{
  "n_layer": 13,
  "d_model": 256,
  "n_experts": 96,
  "experts_per_token": 6,
  "d_expert": 64,
  "d_shared_expert": 64,
  "activation": "swiglu",
  "moe_layers": [4, 5, 6, 7, 8, 9, 10, 11, 12],
  "router_score": "sigmoid",
  "normalize_top_k": true,
  "routed_scale": 2.45,
  "balance_loss": 0.000519,
  "balance_bias": true,
  "init_std_router": 0.0114,
  "lr_router": 0.000744,
  "vocab_size": 8192,
  "norm": "rmsnorm",
  "norm_eps": 1e-05,
  "tie_embeddings": "early",
  "optimizer": "adamw",
  "lr": 0.000809,
  "beta1": 0.9,
  "beta2": 0.95,
  "grad_clip": 1.0,
  "batch_tokens": [32768, 65536, 98304],
  "seq_len": 256,
  "train_tokens": 391200000,
  "steps": 6209,
  "dataset": "wikipedia_en"
}
Below are experts of layer 9 (counted from 0) of a mixture-of-experts language model. Rows are named router (the router's row for the expert), gate (a neuron's input weights, with its number), up (a neuron's input weights, with its number), down (a neuron's output weights, with its number) and show model dimensions 0-255. Each number is 128 + 24 x the weight over its row's rms, rounded and kept within 0 to 255. Numbers have three digits each.
After each expert's rows: "comes after" lists some tokens at least twice as common just before its tokens as in all text. This comes from a sample of Wikipedia text that the model never trained on. Tokens count by the router's weight.

# expert 31
router:122124117107132144153164105118132123135090123164148121121169101126109110170082130121121142112131127150110104157127206133126133106111125141144108135136135144120138138110126143117146094130137130104143153102160130112148114113098143107147103116152126099103122109142151115159138185081162157181121091170082136123095077095112110140101133108091085160131107165107151174163121112104147077110130126118104138111180104121150125166140107113142147134111146143117049098143126129126135129135099126092141134120162138133158133092121158173113130111079157098133086111135135116135112147073089131144152129145087129146144145097089108118117146139094140140127132167106122114161161155123112128162127157185141116119087156157129103132131126103157103110146114135084133137109136088108095138088093117
gate0:127113107174120151131122147120134124133152142107108110156158134149142109178089133102151133126148118144125133148141092103118076125141094153135097098132112131135139146156152128153143144165121124164137145142171147135117138165072128150175096133135111170126129125125112152130108063158147108138109166190111105140124186170126094110141120156154142110125112129151103109128143100128106137139113137133145126122151117112153133129122076096124116147107175155117135143109111139149131111161099104153129123072110095123144126125121122078096128133143153104153125148130156049182135105126094148118156147173164107113112110116139105092099075143146120084113114145126117149153145110156090145153159105149147131103149106129138098115103159130116098121140153103107118194166136161101117133087094127
up0:153111143147117171163092150111129147116124114101145091164121146125119125141112121168127157102109115124140119170127098129112119163117078082116122123159115157110109120117134126105146104144108152128126121169145122156142143184156162077159088127131143132121097120114128168092121122124171099108132121167153104086126128151132146153130127143148148130123136148107112067169123113132123115152093088116150114143098105095158161132134095111099163136119151160125141096106128167164146152140090158149176172063139105136092135143186134120109096117078120109110130161163119121156123143110142114163153085157152150117138143107161098123125099113133130134132102139160154127083132099190129165140131104118106116085101121139135114122118150073126111099135134148110131148143119156107075122103108128
down0:120177121171116138107132136090124134134108046115126133104144166147140133145132090140160154108115124094102155127128149151131139107101112155101146138084124128162145098142129182150133149158128132090140117110133097119163104110116118132114138116104130114162133149114065103093140144103162120158146142152172141090111120102098124110123113178128100167115102134114117108130130125134147120116095104105115158117150127119082118082105110142087109154132145111127118115144137099116129126170124138105142143163140057089138133150115148177165142160139134172071144173099099090152139157132143141131100122127104163102135167130142104126134139113138188118131155166134122127137128126113162145139145130160069137158132090160107101154148150113136118108104157125141135099140111100147083156168124100
comes after: " |", ".", ")", " |  |", "==", "==="

# expert 20
router:130130127096130122103114130115134121132122156119119133138074103119109123142104181109110117066128144140100120125127157128124152073108117145096116126103160135125153175149161156135125133145108173125157099144085146114113113104124138127120125109096085125089153112145108134138159111110149153159112081142071142107120093121118114142123110103112117151113124142134149130158111137122113093159161167127111099135128085169146107135134157136145117141101127115125049091171136088099127129127085111148132118150163149085129172139142170171152128087126115114167102122100134081140114114087089126097146154166094124120113144139118134138113143155107142115147170167128104135082143141115107094137169138151137137110146173129169069081103082114119108102122124163125124146112125145090131116156134135
gate1:159132165121112106101100128121177140096095136124091131098108138129120146135133177097091168081152134137127075151101114110122140118108127103132138084175094142130123142158135121181135130108128118133118102088102110116135111147086092143150145130121126135143106146126162168147101141137110162153120101105100126097101115119162131090136138071111113150151135106100143138138107149161101115095147108099098150160144131154122113135123150122106089144095172127099126130128153148128126156114109111164095123115124157102130143117163132170118148110085114156151136111134123133153095139098119146109179157120130172134090196133089146120062110107174147139100129137106121106107073121128114103138116135152142144143148138141185153191085091140153100102119165147131115132112128132106117136115131140
up1:151126180121100092152106115137166127159115133147106096091083083144124106124135143107115125132143106118154125127142134081127109109114153109127133143153114119099090156143121169125116146081099112150124147131102093123127163144131091130166160137096103137128141122153144114150072158134087204155121104086135116113127132127163116080169117095147156137133130118112090125143151125134100093088126113128100135121151132139093172125134154144143087135089172073139121135129147125130142116110099119115087124113152105060108155107147135145135075121117107123150155111186126138158106142096086149109190124108135143129137159107130134114094117110160117131112127106093109118159135158158113149140091131129182152186116125145129137154085124145127150134129137102141109120083147113104127103114113136
down1:130134130158141109140093096110129122129085103125182119091083132101118100127115133152163123144114106115155129158122101104143165114148143112116131091132097147163113150121195157164132134092131077176103096103132120103117139128098099109101103168109155127117136120133129120076157133141109118114115110098104077120124136141164151107144174079117080150129089102141167131107129131133136126098105101124150122136114106102104115096124140133109089082126156108116106143146161113146100141132143170125099158128124112108168134121170143153144166099066106141146101152116149094120108160128143154141176154124120118099121142125133142096111175104130084132144181101108121146100108127116087115143104112174108135112173150149106128106091108112168119166120139087151128133089121137131125149122145125
comes after: "\n\n", "\n", ".", " (", " | ", " | \""

# expert 93
router:102139173109151124144171142114123130127100124122138113156102110098058125171103151106139154073105129145106109101103139149158170070138126170136134129121140158144114112123104132129125157114113117150138144157107124113122154130113160108128124107110119084093119099140138101112131176095129133152141101140114126147126115098079117168122110131121133116110105166134138142165141137091128051126136151107115107125124145149110121161126150155156099111114145112132089073174118110138103125090115113155144144124131133121108139108155178131161144116098125114181097130157136078110102124068111108127147129129124118157105139109133148149128135178076127109118147133124128185125127151157123095128128131142125142120129160159144043122117085118119106138154111178103119156114107176099116118126103109
gate1:128093125132115134174124100116130106114115146161134116122100136089156131137108094156095104152115157149139154164140135126149143122164101136119078128145114121138112119165107129110139132168106131122093115136114125120146120143142144131159135147076094118150130134127147097168131170094116131202146124104171129115139108154131103149131112139122181129140079136152107090172141151123145124124125125143117129128147158138133142131108149112105143128141143135105123118174097181117143108125119119122127128124093109111137157126150139146113147165146141113102151121148114121150111151092158085139086126098154172135156081126162083120107145145122014124146107149096135138135110134158141133146100175094173107096127176152117122117070158098146145118097128157085097161147133158124138087134104130
up1:122130150118119151092116126127152157143146145103107129143155155159147176172139136117143158126133123109124099106191120127113110148118146143134133141121158132128153132078165144125139088094157088133121153104130149160095111117104182124092113122156130083104131130111129145125141059164114124078123122144129123141104175079114119138127122093099084114119159110078129161110133131134103112146128133099149092134136126137163107149119111118137120126152123143117127140067123089120117157147136131086116109125151143151128100146119118132135084082135138106142089154096161107121129094132091151139079155183119068135102158122117155177149133150144207119130148102129121113134154128142086106116131083123111115167137085116133130119134083146097096138160137131148136108128130092112088148122154119
down1:131128123112128148142142107071140131118112131115112128180128192109161129107130160087094146112086166118142131127115128134137135148083152132122104096131166116155096123142126120107119114139097136112110131089122129092155124106162133083099127128102153155162108144152151140137132091132105102131130120118144130122135146150115099104117106118100144136181141078103144119155082116163146164135144145130106066077120107135181140148147122134094129117135144134146058163127139128102130123124142135111119099140150084118146163122098121139136133075104115125162114070150099137142114137090156127177106163125105112145124140132153126128142118154120162107138104132142162089150097117146117143116103144138141096080102114063137043135121137124140138131090151116101125110096113138138090142101140086
comes after: " | ", "1", "2", ", ", " ", " in "

# expert 21
router:118159124100113107151111126120124129144134154137100108146140109127036093099102128112120121094129114152090122097130123130159159105084122140132135128124162148122127106129102122133160147133108078162156145102133157124096123119110153126127119138150155111123099118134134109125137135101130119153123109147060102115135108123104130145099184139142108157109106146102144145148143114141092087148157134100129139088124103135157094157133101155141101154090134135134063108145110130149134138122091111140133143103127132089100150124135126166133132144093098068186138095108101098109128128073128139158107086110140118126155124100103122146108133136095163113153121133130146121104165146174079134137123146145084144107120160135156032129145136113149136154153116105086125162119137142083117169115142134
gate0:150129133105137129155099101131104103087131137111120111107114136066144138088135133070168151087111153160102110112137120102132131133104105126130148115160144150051106119138140159150155127136129120114102130163113147111113102085113132133131079142133149127118155107112131123103143125155127128142139100119097113061088128125153067086120109141139150119145107155098084134142159133146098115147115128069127158118121167157138178161089153160123102101104130146132093111149176150129122090112101140072087157142153128123139134101139107162109104141117073124141129128139147121096112137133143092125099111133164129108124123109123101142136117095120099095136144122134131116098143136151141093095099084140188108129139144109115112141141101143156147134161101147151096140132118146090131154099067115
up0:112148119156147083187099069116103083110133153096121131126136144089135114148138127113119149100141139154086122076102089130179123146111111124146174076118119153129132102115183173166120134110142133161107094157123175135140092123125130143152089172125163120108117102159149147134133128130120133100155132112111131061098160157180085098151117114109133166111127158142118112121145145127129115161135104109157144093169136135138125135122133177149097131144142153145136139170157120127123137115139125112109129122130092099094123113142079106090118116126115148133147117125084116097140128102111113151150125096161132154142166110145117086128137093134170104102130172107090140120147165127155129127098099109114140151136124128176102102106147136140125163146123146118152109129136153147175126160106084
down0:158150138140121127152142110110129158080130106101109120089167140117165166142149133115097132154133133121118108123154101141125124115094098109134139093161121096139145133091123126130131164120188117146146102103200134148108085171129120099164143126108113138127130111134150119136124084124127115163133117111133145164152128155111152159158166080110121160131139116150113114089123120114105148147089105111111142151144095113107087119115126117122155142177079121123147132094167141104120107091154140143120134113143127125120117117102153102157099111120155146122087150124141078159117131126141076145138159153093137154117178165084157064113129078152156133071096151146087105127124097080142109122099119120124160112120108126139157151123127134138132157098101086138167076104106128158122101120117112
comes after: " |", "\n", ",", ")", "),", ";"

# expert 82
router:132123148143150145106151133128105115127101158134124095165099088099083140184113138114122158102129139148114129143122145147109117141104122138118160130111137155128132150117114138117124108102075119135128140142110134096165151142147118138091141090121107070114136105145152115129149139151159137123110032111090124098111107080113148155140111087116135122100100152134155168174108115123109094134100128137136093110115126126152129182166137148155109136133133130127103105150087132127079124116095144155161109128121108127147121103142151185126171124101154128149105129155111122075100139126114129140164133122101093120099121114147151140100107137081164111142164116127154189122138131121113158133140135142138121115109190151125045091142086081112115139154117139129128174115099133133084122114128115
gate1:127156085120124130186119094145187148191152124087088137100134119121154182126104114127117123128111121135154127094163139135146099128132097142099134118113185132128148127130144149142117090145128110097114162118123148146130109144125135143104158100098112157066144128153136106150217130121115146162135145147132068137105118139161110117131119157136141089119154147159138148147152141078105092114115089138160125142136112103155092157112136113126108161142172145122121110143108127123175143144131091157088146119112130138135145150132163147124129115117125096100134085088142111174082087103112137119148132157097137163111145148122115156120175148111132112155115117119150104113144111125150099184156171109124123092122133123143108103128144112130118093086167169123131118099126123116093092124135127
up1:139146094140135108126161139094149115143162102131098135095147151085104103129129148115141153129158117102145083110099159120118121138119106135161139149115106147181105107143135128116134158129138087155122137117139084150111165137146091128105139135105128065127119168147111136153108115104131170136088103173090130094135107109120136157112164124166156122121109133116164095127118141130113066121116204108123147100110095142126163094130147124135137143093149114121137116122109127134162117133177138140174197115203147125052154156115115120098113147150156144154120132123090123119098113135125114119127141147129156117155103155113142153175128115111085133132105105120130157157133139111093153126103117175093113138142104113129141137162156123142168116129104159095135132169129120121173165131134123
down1:102094143095123129131087165143138089153091175102123100122127147091156127125101132129122129106120122137155140152163150086119159144134144157114181142111128130152133154156110143138159089151122189151151137113132181152137115140094109107087113149145116091067132159088054106157122119177138188119125141137154096127158113136125165150137164104125114134121126157141122092126130148134091146154157168119129145111088143137117134138125113157129131079086149124107116100148163079142145139177107079112102148132127103169098100100137130151082107082124151135138132087112107162121135121111134150124110133136102128138115102152177133166154120117117114152133137197113100146106115123114120121111123138160108152160155134129106154143152129140104135138126103103119158145143117098108110114115129149
comes after: "2", "1", " ", "–", "-", " | "

# expert 37
router:132152136109127148126179088136150126147134142106155110132132079112122132173108120098110157088145135142105114131082202113101118066144151133124120151117115125122129126117100153128145099117105134111150153113134133097139118114114121119137107122130141116134112096139166102141124161079147143183096033115099140119117079106094147125104131100108080140126131151113139139140098107113143106155114113107165130076180102123138119158127131121133132112138143116118054101147101137143132117149052177095166124121125130139109149091139150159146134133078150108143123109096122130124113165060107138152162131134133130166142121110085149125109146132104148131123130142138111157133132156120111130152094166158111149105105161115146097115111101109118127154107111130125118130133098127091103142088122123
gate0:129082133110136122132102091131091131111094180115119118144095145104153103171138156097140165142109130178134171083107134148144134127134120172138150121148110132165145125146118124160138093135086123126121139154150152112145086125137105077164153132188088104107165138109136156127168112109108169130173100141131120159121131138172127132102087124174143118123145123115121123135144122124135131105115153132119116137136116111139143172118142136142174169098095125134123147124134145065131102124081141137122133150168141137176146109139134180097123103134155093106107120141120115153109118132147125104134134096113051140123122167151150152169127142148086179145179136085146135116130136108130113124138162116146122121146146147145108168139114144136122106110129166140113151106069096071119148150144107
up0:107106147112136149132122101161105090125087131119134117115128157109153135120133150118102151143106139176117174101134094179110102116148083142089122145123141115155158099159057173131161131124118091137103092123124124143141105173156155120147146142146152139097117147112135131116120091117096154116177151156175139155113176145158130105098104114145108122128150121077104095129120119128101127156140139164086131138136151123123085115112125115130176123160145115102148165089151114127152142108100102141115139134136112185122141152130122142114131137145120111194121161099150147135120111120197141172094121135129080157139074123135119142132108170130162151117191151143174095106118161180133127137145125117162151110119127119128103149123096125138116119117162121087118110104112115116102116120131143
down0:122148084136148178161128094134114137127150140089114097149161160131173139137181144095064120136103111152123156120109137190110123106140150129143122118123119143092159134104079092107171110140100119150116116127150144178115132136143124120165153111127089126110123115132096114146112117145121150142167144104129129129104133110122144112102137111114104103102126139108054155124134108158117136126154103143175134133146075118098095112171121147126133145156128105118110154112128166147157145100151148126106169143150096122155136158140130164101107116095145135131110146104066161136110136122081118177103086136113089106125150097145167129155098149109115098127140122122127105164137167139133150135099140100115155125109089133157084160113084128150107089115170125105102107129125123158080109105112130
comes after: ".", ")", " |", "==", " =", "==="

# expert 17
router:120105156128130140116157137158151125106118124112143112115098111090057135166101140113132147102142129122126137132112161154111147108097123146132148134130125177120143161120107126108153099104111118130155155133114133120120118119149126129093110105140139057090110093115150098122134147136112137112142062119088149128133090115131122172125122139110100140111176155103147179163128082117144120126129127124115097126125130130157167179160145119117126128116149139135099133136108121104094139138084145106154107154155154112156121097153166138156155127088158113138110134164121113110144104131112133157162149139118112113102127089157152127112111128105153151124170128151161173123131176104075138106139153147132110110114166169142013102139087149078133156125105127129131164121101154125093143136102142
gate0:157110103098119108101135136118069159101128124118140167127158135147125107132115112085118092101131088107176173147135160109155119125091176102142142115103119117100131130084105124125141158118136107124151109144112149111158146154152119111148088149156126133094129171125101126141139100123134128116160108131102143133124149190183140134106130153148123150140142089100097115123110118156154138120157168145083101137136134144168106141127138158129072102131153180135109161171142096138141180142124121124138136165151127110152121122151147139110129136118114115153131126102113123112125103062118065138120136104171150126156144133120098137119117127123139130142136162147148094100095088074146135142123104098121134135124148116208116167154181146136143159118150084097132105109145143105122101168148140
up0:162101131151129109144139092118089179108130107100100122114131122136135113121141072099119128117135136144162139127123129110160115148098161117136155120169080159114174129106142137110128142120104083101126120137162156115158128148126096098146144126150136095109113154114135108138139116122133086088137136132098139091119136194146120086139123141137151151157095094108062145098143109121157107073139104107096116117124144124156112212120174119119131099169158156158128155171144131119109136139142178125107088149170145074158150129134117109129146152112153099129164127124118133115149112114108073162120106126150144107182145082152108118152131121089157132161117133141162114114137135108118154144131135076131110116121159131143106119125188121153166151117116108143145149136159100106124121138148123
down0:086116121173121107147120098116138128121169088166133124170119100136145097131159153126131098086111128128148118092135074155096119109156137126125165117122119207160167158139143098111094120139070109139137137130121118139122113171144095068124122107169111144116128151064153113082117103139123153147120170109127101074133134144116110141109110145148131135122117128137100159135138116115172128109119150118061148072095145139127155124114147135105177114165094131118196121137092117125096124116141093163109128108145148152129095126095117089135152094137164135113130142137130106117088136160103108118128148124141134131137130132153121113140132125133148090156173095113144140154088118120127121124088156164144149124114127134104190124151108090107140144093094105129128120104114121141120134153143131
comes after: " | ", " ", ".", "–", ",", "; "

# expert 72
router:084109139150126134117116125091133116124117132155161111155130122124100130121098155137122142093133120141112143147095140145147152108104141125125112120122177144124179129099146152126112138116116130141130151169112142103085125087145131125137131078120115082142112131128132098099118161117160103135108071121100110096148095122075130146114144145153122149123111149147127163158124117119093105166084129132110077100107102140138141159126129176151126114113127154094031093154143104138071170126069106146123111114146134112130161128154129159127117136110165124163096111126132043121118099081094119095122133134115126123109137113116101122092171164119153151163133138145111156094142152147128134155120148097132136103125187092125103126130093124119125137095097111101116152112098156119133098104112101
gate0:140151109101162096113137149129169133119104100117144114095175132123078125140134128146118149138150169113116091117159110166162088112119118149141106122134153120095076119145115128127153109124103090153144128097161075144131113118114125112152136118131153098154133074119149137112142093123137150132145122140139128149142184139128128124136113102094140159105083128060130119093119136094131088119173122108111100126123176125129165181152115116095156163110112095121113137160110125136123069129150138129109131109107163118144131151073134134156157136111131142079109163136142113151134116144186133157127084118143114197158109103169114126111105140130153122140102133091190147129121155136132114103064107122080105125138132099123114115115133116148118121170106158144135134122106129146144142094084119
up0:149159133131159122079140156133111113111136127135092150164147113154114146099141169171168139120134106129098136146121149147135131113111190112153099102113142114101139135112098115107160130144093140123136127129164125138097114139069130092118082108127108100145157129142113065144095122146171130134132107117125118120177154094136098101117186118083085175143113130097106131133148086091147159148179117137159121143138149107121158127109117146114137140113118121108108117136153071101135116099080113129122118128100149135122129110127101138084134086086113166115110115133128106146162131089114120132054096121127111168144117142120076100118119132113170150110131148132180156134126169134113131115130126124147102127139172074109125132126108146138102136098111141134112101074129119111132160096088145
down0:164157177116156112171119159155109143115148123095138169168134101131146148128108130120154147107077125126135124128131149157102147125084105136151072136095125125108119118153109142163111115169114148112099103133080154124103114117099125148149106113119118095128155130119124095139121130180145159159190113135138111132121178114136098105122146151070060126126133109113094127115115135148140125138168145104120157114166114075145162141120138120173103128160164110123023129154119092127118110134117094137152111149110087129122155130105145144119158127107093090096119130151125136149166130094090126141118125095103124140175139103141100165145159111173128122140148144163119141107136102117126126146128139180114112133161128119155102119155100135104137157146151131129126155116134126146127099142123165
comes after: "\n", "\n\n", "3", "=", "0", "4"

# expert 40
router:116163155121130159119113166113099149127107121194120091110133119109102142136099183102102151119107118189108145117144122133130140095109162154150099136158163151141126159131098109130156129102105152111149132103134130110134127111171146118104118097126133117122150142103110128141126103129133129132096060115115147138099084074108111174124147113118134134131096165095150153138114155147117099130148142145142076110159122156149165170102124120128133121106137164119079109152128116135147108123107101149126093113126116092110134124148130142094169116116147106146116118158150135099124126104143093122124139131106113128094108089120130146085121162111137109136113173136135150141156144127082143122158109169112121132119221155146060102152129094105114159135087149110119171125123138062102158122142142
gate1:122146106146136170123082143122124137160139179167127118125135146116121129124111099131176142145098153172147102157103142133073088131099140150146161143135121159103097146134109131116150122091102117103125092141129096142128153127140091171093152131134144147138138108108104170155092142132101123116143068152117149144184125119141121107146112094132110125129128118070149151140132128175151152127105110134123128151126135118164160158081168118088155116143115119138099143109127160148130125173132147086140181088130103178138148138114143136105134159123162088123183119099162119091128161149110098113159161130146144151127112120130111106117129105143112123155106107127180131111134180117123125130133158164103144117169158114105120107144135150157130097137120125142088122125127168149105188074104155
up1:141120174106103082129143122163125150140107097095124158077133126137150091108117116136073131127152116102117131097158135138168123118141094147079115089130130094156143122126138109132096139178162094129145135127137156142110114138119147071135101130149122135131134198142142091103125124136137113127126173132123125167104126159115116140110139127166096148150171141131118126125163151128105100121148129118097177120109123112106087122110113089179135136098132116138146140146138135132125192153128151119107120105136191112151140126110115114179112177146129180144060163120075116115124088129152157123145102126100161124136144115151143135103153114119150092107104119142117109120137122165135099119104078103163164134083114129123140144102118132119120160121130099120145134163164102099166123182150125
down1:134102112116159087109094125168118110159126170131140112098102117131127134147097139048115126087144149109156147135118146127140146119084108138127133145180122097104078145111122112105126170121124129158149119140094110183113141114134086068108141122131110144110107130140134165144167128106128136137154152126156155133103116121085170141086143107112128129179140168137160135137171138064151105121123102088121155143171124111144154130129146133156103111149152114138129132134089141126109144114137114142092105119104145115147185097138126131117148113140117164130131153129095098138131164122127135132138112143129130123171107121084110156111155147124097118120136126108145177158200061142139091124144160131109111110149108165150121125165116154107135135117109190103098149118091118101106123107151132
comes after: "2", "–", ", ", "1", "| ", "-"

# expert 43
router:110109141132070142148146134107126106140143127179146124121115078141056138151089165135113156069140108162108130131105152134142149112094147115115130124109143142118134082133138132130108131137110129108124160148115136111117128111128152087148103084109099078122119154132144090110105150092125077156112058131100120100121101124092123131121103139138118125110126137105085163158127109121134125137087144144116110113112092127146151156095126154133100128081154138094080106130158113139061140118112100137158137134122116111113122099122125139148125135125149102180138093145137104140117096080109102095145160110119121134090157093106128147090171142120128104144126142177135153104162164153099138138170122131155136122109178118128115083155120100086151150109128116122135124087088147100084123148128117
gate0:109097104134125119148122107131132147105072106153126121108139122133122109156130080137140133176135161120144129073144119106146127131111097145092136112112145119108098112161134114106146132151130096125125175156135145098093102071115136170157112146134146181100110138130144128131153117156133150147146094125116152122130104118205125122112097149102137104141122134124146124118140060123111146131161092113155097158124107126149161117139158143101127133116144095167120152118145155086145121151125101140140095147139096096162119110149082125121146118145114091073147132200098159108111123085164127148139152143146104139146147153143103093114132170156119148098103141111146136167169093148155099098128118113098103118115156131136117114140117125165153109141132157139129133104158170113205175106121127
up0:123161138099155178097117115126128189092146085084125123163115112136113117162156132113170094118155105118135122155117166146171108152076201133138111112083157124093132103104130094087130119140145165121127094136120127134135145098135126111103118128118123158172127094147114143118157144120145144119137137119097137154112124160125151149117144112082140144115163126121137109102079139131111191151130114141130132169115100127104113124109082137075150144119133169156114163140151143136147131119124137150131115100137147139117114150113120096119190107132147164172071126163124126085165132148132133120157121104125104154173117078126140116137142096125115117153122139148174148110109105112142135126091079139106152157103108113162130075146156085163115154106105142118146124125095154156128144128133146
down0:115107109141166083085136131121118132127138132136160149172131181095107126108188107090194100126083174106096113143126143125161094123092172149147151132091158153162128129118142125149130126098086128090128101122135163185142131124155104134129098129115143170097174078132129109143138118113112169143099133128160146139118128137147108126082104149133153092128138129109177097117118143172135137142144112086137117146184121125122104129125116149111142176075149149166116109096116096119120132123104111163136117129140162121097136058120105081133095135126158113124145148134119169095128138148153154137077124132106103174126130111159139155122134145119137123093132110129134132127102127141128137163157170131120146164114108125140088101105170137148155146159123123110132107111117092117155115123135128
comes after: "\n", "3", "4", "0", "5", " •"

# expert 15
router:103149146134143158124125132115133114158105149102124126184127097112060133157117117128123128136146113150099150135122176164104150078129136125132079123108121175100134112129124120105145106121100112109151155117127145129151138150100124154128116108121127107102128119108138083151165122111151157157119048131093116106123144092072135137121140114166105130106136124095109144171129151111108141158126170144098125093152121105149116159140114119121151089106157151075042097168117152158094137146119122137143145146143102100133149104133134139141138134112105070157093124133143067098105161070137152128123116115132101151144117130101134134101141151121156133127121123128124146130167164140110153168130129149111131074144172104144065099126088136131113129120124156121106135087123130105101120133100144
gate1:130112126128141126109121116122149131145145132132137154143115131150169176140153132138129157119088095091138133164123108100123101115122115116126127149124130111114174112134118159138123127152193095111103126153094084129125160125131108134077119133128119119130136115114164117152121144062145089099140101133147146123138146152106083165123136134104122181148117113148165128081153154091138073129106138155091142175131134128148154096068100102125096108142137106151109121155141138105145154153156119131117145130133161157147139086090154145114126157122150054091167149109141149134128121114135170123134128178058154101139142133127165112107154132113149174139088143120170128090093109108146149145105125119130130122112164115147121113089124097143173103152119125130096147126129132163106125131059099
up1:100125107118152137045133146174088114143135038140130098097077125115131104083106145134149122161138144124176124140116133159105124086184127115155178112137138102115120116169132155135115089114120119156136087131130136161128171166149138098140084135130123153153127105103107098100143150134098105121127107132152132103111140083139114129122141107159138078127170147094090107158126094145123129129100128150085148106135113151144113161078157109137143125176109153117116127133099141137095135158102120121131099090133106135126161160158099159151145164162158113155132152066149125143109121146122109127109113111124123135117108108150140105137145115119118126136113109077116119109149111112127093158114160126143147087089103110083130156118168134143129165125122133128155099130114129120149146096113118
down1:140058173143122130125160153107159143127117123135127179105126154159115148107126151133107186092096148135149134162099132116158138147098097134108131132093121111168177104140143142171145093127150134139113136106093149108147154155160154156120132123101135108151168135063146127090135120117089120103131136100124154112103129146159134149137126164135116122179138130126125097115136090135148137120114108141098150117125153154113168128090097123119138140133140142086150165147131154120132135146158168108145084142090122143068113124131128115129149160138119092107150116117171184163154088123140149136094132159083070142203111092140077132130117148139106113108168114132126119137140106162132131146119121112127146118148115078121141132118105095180127118145119107112121151154137146168125148114117157
comes after: "\n", " |", ")", "'s", " his", " |  |"

# expert 18
router:104140134102140121133141155111130119102119161158159133155110076099105097130109165111113130092115147145113112104124146144129143072138145173139093125121149141096157136141126169121117130162085136124165140120137118108108139128149137084103131110109089094107128152139118101127128149131148129156144084141115095121130114143110119153099131136106130144110105158085131146152109138112120109147158143146155101094097087155144129139114147173138117121076143149097066099153151063150123153106072093134124156144152122106125120122187155145121112095116121115149124104133097089128108112047117118121113141156135088132097166144104137146146167160137132134159147152126142104109122191154148112128104135137104146089132162113130069162116067121130113121101144156110138121098120137072111120122121134
gate0:120150148103155103105122181139151144113101140111130145078129099122103115135141127126125097171136139115133124103152144110105127109160111129147099102138127158096158113103180115137102134121141123107151089124150133184120107144105119117125158151149126104145119161143116096113147149170066129103137117159171061128138144105103117130092111133106144137141146111141106103146148130148136144111099140125155123114077092064127088102144143120080131115119151156145161154130129106099094088160110158182171163100163161115182123131078116120099107140133107121097134119146089165146113112118103146140135135104153113134104124176155109131180128107159138091151119073130110119155108163124129133148129087096125123135132107155156118138115103117150160150131098102143155100150120099138113084147113147
up0:115149125150147115108127179124105122098103114173126132091115133115122151112072161131089136115077119147138142109157110155074117053189170146167140121126106152150132099133119127151167132112103126114120108108108116110109136152091134175097115098109093104176153116062109128129127147155131132116151119115162134057131146140071114149156137112150132137119118110126078130095125138178126090134101134107124095091123123071153072135135091122117128123178147161124125113130137103115135174069111112144128143094097121109149115115121120169112131141116121103122127101107129135124121147144163137135122121121134117132121118114159154127117161132162138155100108121173081145145126142127158154124133145115113139093132145140135096100121127103133165078112147137130160107133118097120121097151134103
down0:172143128146093122103148137116125140170124116139125074115112168087121122094102139138139160095139100159108122112103128148130094097119127111176127157131112152183123151122123120114146169090108101109145126163135161119121139122114078099110108103173168148155127161096128132143118118140142147092113086100146178141173109150089135128136168153135133086151124110100140118130147160087116132116123125146097155094146105129156102152129135144133099116136097103107129085150124122193098120122123202143124107084113160159121128105099090076130129101153131121122130137175144135129141123150114123142097091106134142097114148138092139158151132135145168092134146129145078131138131112122115112113146122150118117121113166113146144111172152102135128187155115158145116100151187117129148133176124116
comes after: "\n", "\n\n", "| ", "-", " | ", "==="

# expert 60
router:123130117115099100153141130103162105118148114155124107165148095085044126117113171069122161125118106124120093119117151106135130133124118124128109147162161153120155154105129140133128139138135144153145103138144137086144118122161142122115157145126119145111137144161152099115139181112107148144121129120098113169135099112116134107128137153134167126105125169138131158135106117092127087120095160121109110087105079175132122165110121156164122125102106128120045102195119092151123150138115127122134119162131141130137115133166168155150095133107128084112141136118106102117116125092127099133103144155140110134144112119121137149111128156147103136155112119132097120124150144126096097125122180178160156072107170097151058105117122129101105132121123139120083136116102155075083114118104117
gate1:119163089106141100120158130150139124107114138137142087098083136084149134118124131157145140165101143151094108144089134103123093149154153117103135112136134117084096109088156161150093089094113148074126132119136111142149109120123095114127134147130109116148114070109104139108163139109134109156109101118116104105135100128074092134140140170109117147092133089133136126161133152112133098138095076100141136156155115136154172115146126128110117109152104173149129136135110144135164143096109163116144134104149120138102148129108125124112172161077176136119138125150146122116113143112116162146141157138141148141073145165133155114158137139074056128108141143133155130141104110151133125101151103152107141075126115140140130148127150114112184167137156183159126162155105128140121192139134131
up1:138123133096096171091143117082176143134141132104148113139116141097125157124078146090169100104098131145152117146109156083127116101136127107086159149134111112082058137110163113113122139127139180110075155134151117153132144167130138104145111134149151121128141129096103145124108117158126132151163138127163075122153160092155114136165143161137150167147091097137163087162091168156142088132171125128134150120099125111183095121142089088077107082144143176111133132139157123117154141169098148142107144123107123146137136124122125144131125124112146087088104111115150113164095139107104138137135163136157089118118099120137125126150061152130090121108124132159139105147119087135110103097134108133144163113125094150113135119150145130130128130148128137139121159138121124134126092157143151
down1:130154144137118131165139111121117105127145081149095153131124076115147130136144072126096157137114128119103088138153112107079110104135126118137120187115153136137126093123160126137111135156134111128127141117136185105131121143139123075137149105133162106114144158138139134136160098108171139163108126108125126164079125124144116140131127052134128108112145137126117139120094098171123122166158149151111160126113099085146090126115122132133122159131148164179148156114103171146108123169082141152097114156093117103145156157169132164113132133108116119113130100129148092142130106104139126145132134086096137132129156155139149159119120107154151110109104114106096124149125127120075167140098136175154130090102126134186092097172105141104116119159103118160090177119161123105088084118113136
comes after: "0", "1", "3", "4", "2", "6"